config.yaml
n_layer: 8
d_model: 384
n_experts: 64
experts_per_token: 2
d_expert: 224
d_shared_expert: 0
activation: "swiglu"
moe_layers: [0, 1, 2, 3, 4, 5, 6, 7]
router_score: "softmax"
normalize_top_k: true
routed_scale: 1.5
balance_loss: 0.00649
balance_bias: false
router_z_loss: 0.001
n_groups: 4
groups_per_token: 1
init_std_router: 0.0133
lr_router: 0.000808
vocab_size: 4096
norm: "rmsnorm"
norm_eps: 1e-05
tie_embeddings: false
optimizer: "soap_variant"
lr: 0.0038
beta1: 0.95
beta2: 0.95
batch_tokens: 262144
seq_len: 256
train_tokens: 2150000000
steps: 8202
dataset: "wikipedia_en"
Below are experts of layer 5 (counted from 0) of a mixture-of-experts language model. Rows are named router (the router's row for the expert), gate (a neuron's input weights, with its number), up (a neuron's input weights, with its number), down (a neuron's output weights, with its number) and show model dimensions 0-127. Each number is 200 + 30 x the weight over its row's rms, rounded and kept within 0 to 999.
After each expert's rows: a language model's description of what the expert responds to; "comes before" lists some tokens at least twice as common just after its tokens as in all text. This comes from a sample of Wikipedia text that the model never trained on. Tokens count by the router's weight.

# expert 50
router,227,200,210,171,119,189,187,192,249,161,183,204,195,158,182,259,211,160,182,170,185,152,213,191,225,177,230,267,182,141,177,178,215,173,202,217,199,166,210,209,196,209,176,219,218,191,241,234,213,193,227,132,222,149,176,168,191,199,200,150,243,231,218,237,215,216,227,208,215,248,224,156,223,248,214,193,243,163,215,251,208,225,193,203,154,136,193,162,213,179,244,142,239,146,188,184,185,226,173,219,229,205,184,212,163,174,175,234,179,233,173,145,212,204,165,212,224,160,178,220,177,180,216,157,176,152,178,144
gate5,256,180,175,207,231,225,242,223,208,195,221,186,174,166,176,213,212,206,199,161,199,221,144,220,212,207,191,202,135,197,185,190,188,203,215,187,185,192,186,204,203,242,142,208,147,246,203,202,155,212,146,223,164,153,222,210,193,210,143,170,261,184,241,181,216,231,227,195,177,183,192,160,190,226,223,218,184,212,241,226,191,205,211,216,144,206,227,183,220,238,179,234,244,136,133,160,168,205,212,215,218,223,205,194,216,165,202,183,256,226,184,137,205,238,184,181,135,205,257,179,266,206,238,201,215,212,210,176
up5,220,237,210,190,181,280,228,241,227,197,203,171,250,225,173,217,230,162,212,179,221,234,165,235,188,179,208,199,177,240,218,175,181,218,266,169,194,220,229,187,219,209,196,223,218,160,208,179,198,183,186,215,204,183,197,163,176,222,170,208,210,158,155,194,187,177,219,153,243,138,157,191,233,202,189,197,179,164,172,157,159,199,213,274,216,174,220,206,222,197,214,237,227,204,202,199,208,251,163,216,188,211,239,216,209,167,170,233,198,206,143,209,226,178,194,178,182,214,216,177,251,215,241,156,173,169,210,211
down5,198,226,222,197,232,177,204,142,176,162,207,203,183,196,209,202,252,206,178,250,155,204,203,224,202,221,180,233,184,227,244,211,148,164,159,204,221,176,227,229,230,239,225,165,210,234,209,182,180,193,195,188,221,240,234,176,206,233,140,176,220,212,219,167,165,196,195,170,175,222,237,176,193,219,175,234,191,250,231,246,234,192,185,235,225,163,186,203,197,209,157,211,172,237,245,202,181,196,192,192,205,202,274,217,201,218,190,234,211,193,207,233,185,190,179,178,215,189,217,180,186,220,175,218,196,181,219,215
Description: The word the after prepositions, The opening subtitles after a colon, possessive 's, its and their, and dash placeholders in tables.
comes before: " ", " \"", " first", " United", " film", " —"

# expert 44
router,217,238,141,196,136,194,157,182,214,245,218,232,203,198,217,197,167,158,149,216,183,153,181,173,235,231,206,229,158,228,184,237,213,174,224,237,143,207,171,249,201,174,174,160,246,153,173,233,236,232,165,191,167,165,230,181,226,162,192,170,212,247,216,233,177,243,223,221,222,206,221,204,281,236,241,237,258,181,191,249,189,187,212,207,179,185,226,165,201,173,147,198,172,183,208,206,199,233,145,222,227,177,139,236,181,178,177,208,229,205,153,161,160,217,211,223,241,198,180,198,169,125,204,199,179,171,183,92
gate0,181,191,125,208,133,153,203,151,170,202,228,212,204,196,162,221,157,238,236,226,208,204,178,202,177,148,168,235,208,235,150,222,179,218,195,197,126,179,198,229,227,193,177,228,204,207,192,186,188,173,219,204,170,148,258,164,187,182,197,214,204,267,182,169,207,207,161,213,176,169,163,184,241,249,183,172,241,226,240,228,193,182,203,162,159,221,199,220,180,219,246,224,194,242,231,198,167,173,206,198,171,227,176,276,193,199,162,215,187,149,177,184,245,166,130,245,190,228,206,184,196,253,229,185,196,170,197,183
up0,168,222,136,183,126,154,160,189,185,182,229,192,188,224,188,169,194,235,220,159,217,226,136,221,202,164,147,200,224,220,178,215,221,222,179,209,115,222,183,259,204,181,169,190,191,224,179,185,227,206,184,168,187,166,263,168,189,192,208,232,254,227,164,186,187,221,180,230,207,198,161,172,231,238,202,179,252,224,272,216,176,233,205,185,184,213,216,158,210,214,199,250,196,205,171,202,193,195,217,190,233,224,188,272,164,156,143,222,229,195,244,252,240,229,176,276,243,222,180,202,218,265,226,180,235,189,206,194
down0,212,184,191,204,177,204,194,169,151,257,130,218,247,228,256,202,190,233,254,194,208,165,196,208,230,152,233,197,219,190,167,238,246,207,224,177,194,194,187,167,189,166,205,202,157,210,225,190,166,229,212,166,200,208,223,153,167,183,202,166,205,191,167,196,179,198,251,179,221,231,224,172,200,220,220,135,227,236,200,213,204,187,205,175,180,242,204,229,240,185,189,202,200,213,208,151,234,168,200,228,193,224,236,200,177,169,219,270,239,147,162,175,199,187,241,185,212,245,142,239,207,209,187,188,189,227,217,202
Description: Pipes between columns of league standings, especially before goal difference, plus verbs like played, remained, has before objects.
comes before: " ", " the", " −", " +", " a", " \""

# expert 27
router,282,195,176,197,171,186,213,129,209,240,195,179,185,175,229,229,192,165,154,210,209,197,201,171,188,223,222,168,213,237,174,214,245,185,219,213,231,209,228,223,200,207,171,148,232,209,217,226,224,239,202,162,165,196,198,220,247,148,232,185,172,247,218,178,197,184,209,207,223,199,208,170,252,211,226,257,238,180,211,247,179,217,189,218,170,127,187,180,215,177,250,163,171,185,251,218,184,235,165,243,192,173,163,233,227,149,169,229,170,212,162,168,187,204,201,172,202,191,173,190,156,170,206,195,193,142,224,178
gate0,174,161,138,181,179,216,210,203,165,204,232,138,207,177,191,168,223,211,215,191,253,201,189,236,181,203,202,218,203,217,177,204,232,201,166,144,199,173,210,207,233,227,161,202,203,264,228,158,198,196,167,228,180,175,220,190,253,152,237,195,205,180,195,205,204,190,204,211,274,204,223,221,220,234,157,212,230,203,208,255,207,187,178,200,191,223,208,182,244,197,218,149,211,178,190,119,223,165,203,202,175,192,203,249,234,244,215,206,221,185,133,240,164,215,185,205,213,221,217,243,224,175,214,196,194,188,181,250
up0,226,172,239,232,164,218,200,208,201,185,222,250,213,261,180,228,174,218,194,131,202,184,229,201,176,238,206,174,190,147,191,186,231,196,200,245,218,216,222,228,207,249,157,255,185,236,169,221,185,206,163,153,218,207,187,222,207,116,160,222,196,118,183,230,203,179,140,240,227,162,273,246,187,189,175,214,146,224,181,188,150,201,209,210,189,261,228,188,178,131,153,206,200,201,239,190,222,253,236,148,168,178,199,164,220,220,168,180,164,202,260,209,195,187,158,262,190,165,209,176,217,204,189,251,142,202,188,247
down0,166,198,172,202,182,219,206,232,271,216,256,183,209,233,200,198,220,189,201,203,142,167,187,233,186,226,232,197,192,249,202,224,265,190,177,153,232,207,180,179,220,204,192,204,215,244,206,223,252,227,162,177,183,189,156,181,220,188,162,225,140,253,221,211,222,201,251,243,224,233,242,214,240,211,191,191,144,202,148,197,215,200,222,194,261,119,187,200,176,200,235,180,180,169,220,225,217,183,174,242,207,169,200,205,218,234,190,187,218,223,176,125,159,223,221,175,179,207,212,231,237,197,229,147,227,202,168,249
Description: Prepositions such as in, on, at, by and via that introduce dates, places or means, as in on 22 March and in April.
comes before: " the", " ", " a", " March", " July", " June"

# expert 37
router,233,189,152,193,161,221,212,171,215,201,220,199,192,203,203,215,241,168,217,173,210,154,239,175,227,228,170,203,201,206,171,258,184,200,230,224,287,221,240,240,177,233,122,214,246,204,184,223,203,171,201,196,196,165,218,207,219,183,233,169,217,197,218,178,175,223,230,206,245,194,173,131,251,169,236,235,200,185,202,158,165,175,202,254,172,170,221,225,163,228,189,198,228,192,257,238,205,226,149,215,180,188,149,224,222,190,132,218,230,215,190,193,243,181,200,215,170,190,178,185,187,167,200,226,265,173,222,225
gate0,207,171,194,161,172,216,170,224,238,188,233,194,264,193,217,198,180,184,118,210,150,141,235,219,271,181,209,197,193,189,167,148,221,193,179,180,240,226,195,204,234,245,177,207,240,176,196,201,249,215,196,167,245,157,180,187,223,208,174,232,262,202,226,221,251,209,168,181,275,229,224,181,243,161,249,133,114,173,190,184,224,225,192,217,221,218,249,214,161,232,182,225,220,177,206,201,193,214,245,147,183,187,197,266,209,152,195,214,191,175,186,223,249,264,241,189,208,171,165,138,194,165,223,138,193,239,233,257
up0,210,150,217,193,231,219,231,142,181,144,228,173,200,202,256,180,180,210,221,138,170,195,205,211,171,232,177,152,226,180,159,214,201,247,199,201,246,186,222,225,230,236,133,207,198,230,154,159,231,212,206,198,209,132,143,226,236,219,235,157,199,143,241,185,235,203,219,211,237,206,189,171,220,117,208,197,198,218,186,173,202,238,180,201,162,197,232,141,187,168,236,161,213,162,194,226,207,227,198,199,181,204,183,255,206,239,188,213,219,157,209,264,294,248,205,213,206,196,184,183,229,185,195,182,203,203,189,231
down0,193,235,218,218,198,144,175,255,186,208,199,211,250,178,199,204,163,142,192,199,210,196,209,231,155,190,216,205,133,202,237,216,236,191,256,192,258,191,223,181,188,200,232,188,196,229,192,153,144,192,171,225,261,209,176,198,154,230,221,192,220,219,206,209,245,181,184,223,223,248,241,215,160,191,185,200,185,214,245,250,199,188,210,228,269,200,266,147,192,162,194,211,197,213,187,185,203,163,200,203,234,186,202,134,185,182,247,189,183,143,176,186,211,217,177,251,192,186,191,216,256,250,202,208,235,185,161,201
Description: Spaces and leading digits before numbers in tables, dates, math, plus word-initial dis- and te-, e.g. disease, disappoint, integer.
comes before: "1", "2", "0", "3", "4", "5"

# expert 55
router,225,202,183,195,170,194,240,214,210,229,184,214,196,169,196,250,228,143,188,175,190,189,179,182,222,221,185,206,216,170,208,218,172,191,214,190,272,207,234,224,191,194,99,172,210,174,184,217,241,167,252,186,191,199,185,220,185,161,210,181,230,220,208,235,168,235,208,247,216,224,206,224,241,265,202,205,226,218,166,247,184,223,235,250,183,169,222,162,164,212,270,218,232,201,237,267,180,196,179,182,172,172,160,256,203,159,163,210,229,200,149,174,221,190,224,188,211,192,205,134,201,227,239,136,182,183,240,190
gate0,127,198,185,157,163,219,239,209,185,233,179,199,159,194,243,183,217,213,176,209,172,234,221,194,194,228,270,173,216,249,181,202,225,189,192,171,232,237,202,187,184,205,159,208,242,167,161,232,183,188,219,229,158,177,193,208,171,172,197,232,239,238,212,242,169,190,134,113,161,207,211,177,187,238,193,201,139,169,219,205,155,192,197,239,171,221,212,201,223,191,212,237,226,251,214,212,214,227,132,183,217,137,214,230,215,176,196,211,224,220,203,194,152,193,179,206,229,190,189,185,169,202,221,156,237,221,187,188
up0,210,221,225,205,225,224,201,221,185,213,217,217,187,189,209,158,231,202,196,186,207,220,210,238,172,184,179,170,200,158,228,218,191,250,209,165,156,224,195,245,218,203,179,302,234,231,196,197,222,188,163,176,197,206,139,180,230,162,181,169,167,217,242,149,159,142,239,193,226,195,216,208,188,147,198,253,229,230,228,225,213,153,183,187,160,226,150,176,175,214,214,190,209,212,201,171,231,213,185,198,186,195,191,234,195,215,205,254,206,206,171,247,141,211,177,171,205,190,128,210,155,230,248,244,181,235,191,187
down0,219,176,253,176,183,164,177,200,248,130,207,207,181,165,219,162,209,183,165,158,185,132,238,187,221,221,253,237,193,203,152,178,180,220,168,149,173,152,241,195,182,151,205,197,190,221,184,219,196,188,217,194,235,195,245,228,170,198,272,163,206,160,170,172,225,185,250,182,205,232,245,231,197,223,146,199,222,191,196,219,183,214,170,214,186,180,198,262,173,147,178,221,252,182,217,214,189,177,222,227,210,237,208,196,164,138,193,167,188,181,186,186,200,176,176,218,194,201,210,199,184,242,237,262,206,204,255,182
Description: Spaces before numbers in tables and coordinates, plus word-initial qu-, c-, ext-, dist- pieces, e.g. quickly, cuts, cord.
comes before: "1", "2", "3", "5", "4", "6"

# expert 58
router,248,185,194,210,172,233,178,184,232,194,166,215,230,150,219,278,162,163,169,256,185,155,168,207,230,196,197,164,222,136,202,196,223,175,222,217,240,193,194,215,173,169,159,230,158,195,221,215,205,213,252,164,204,219,208,193,180,192,226,188,175,266,236,195,201,249,216,224,224,221,201,173,209,171,205,202,229,186,215,204,181,183,197,229,119,151,242,158,170,184,276,187,203,155,190,176,160,234,196,211,210,194,142,261,210,204,167,205,221,253,235,164,201,213,249,210,160,190,211,178,190,143,258,200,231,165,174,169
gate0,210,229,209,182,193,185,141,197,200,251,222,211,171,171,182,237,225,191,167,209,219,146,172,189,206,238,192,197,238,207,191,232,204,210,195,195,205,207,192,183,213,182,163,260,196,210,166,200,195,244,194,199,193,217,190,217,187,165,193,200,214,236,177,257,202,212,181,218,227,209,196,184,204,180,148,207,198,176,261,252,168,225,203,177,202,163,218,180,151,201,196,97,182,163,303,201,146,202,231,229,260,208,178,179,192,260,152,209,201,246,235,162,137,204,209,237,210,266,177,229,133,191,231,228,225,203,163,203
up0,190,201,194,228,201,151,174,238,209,183,208,163,231,221,195,184,156,164,178,176,200,203,193,165,189,219,154,250,170,208,180,146,208,236,164,171,193,247,230,215,207,167,198,229,173,191,156,210,181,172,191,161,220,225,198,207,179,186,206,238,200,202,245,170,231,181,212,229,211,176,259,234,268,157,217,173,174,139,259,234,184,201,226,199,198,223,209,183,137,210,236,233,208,272,232,233,253,165,165,185,193,186,176,208,162,178,209,165,149,206,180,208,185,203,174,206,186,155,203,185,186,261,210,210,164,246,235,256
down0,151,251,203,183,154,215,225,255,248,190,228,208,192,197,165,204,247,196,182,231,202,235,147,193,254,222,199,197,179,155,235,193,190,218,199,221,236,208,203,226,232,170,240,224,248,212,204,244,212,185,229,167,207,209,224,214,144,284,230,202,250,153,220,165,164,195,255,189,165,223,182,134,160,191,199,226,166,185,209,219,187,266,98,191,201,173,211,247,168,187,232,200,201,210,199,208,179,236,187,228,184,218,215,262,215,218,227,218,233,187,198,261,188,181,235,178,207,182,169,231,183,164,223,226,253,242,171,250
Description: Word-initial lowercase s (sun, sister, senior) and bare spaces before numbers in tables and dates, plus line-ending punctuation.
comes before: "1", "2", "3", "5", "4", " |\n"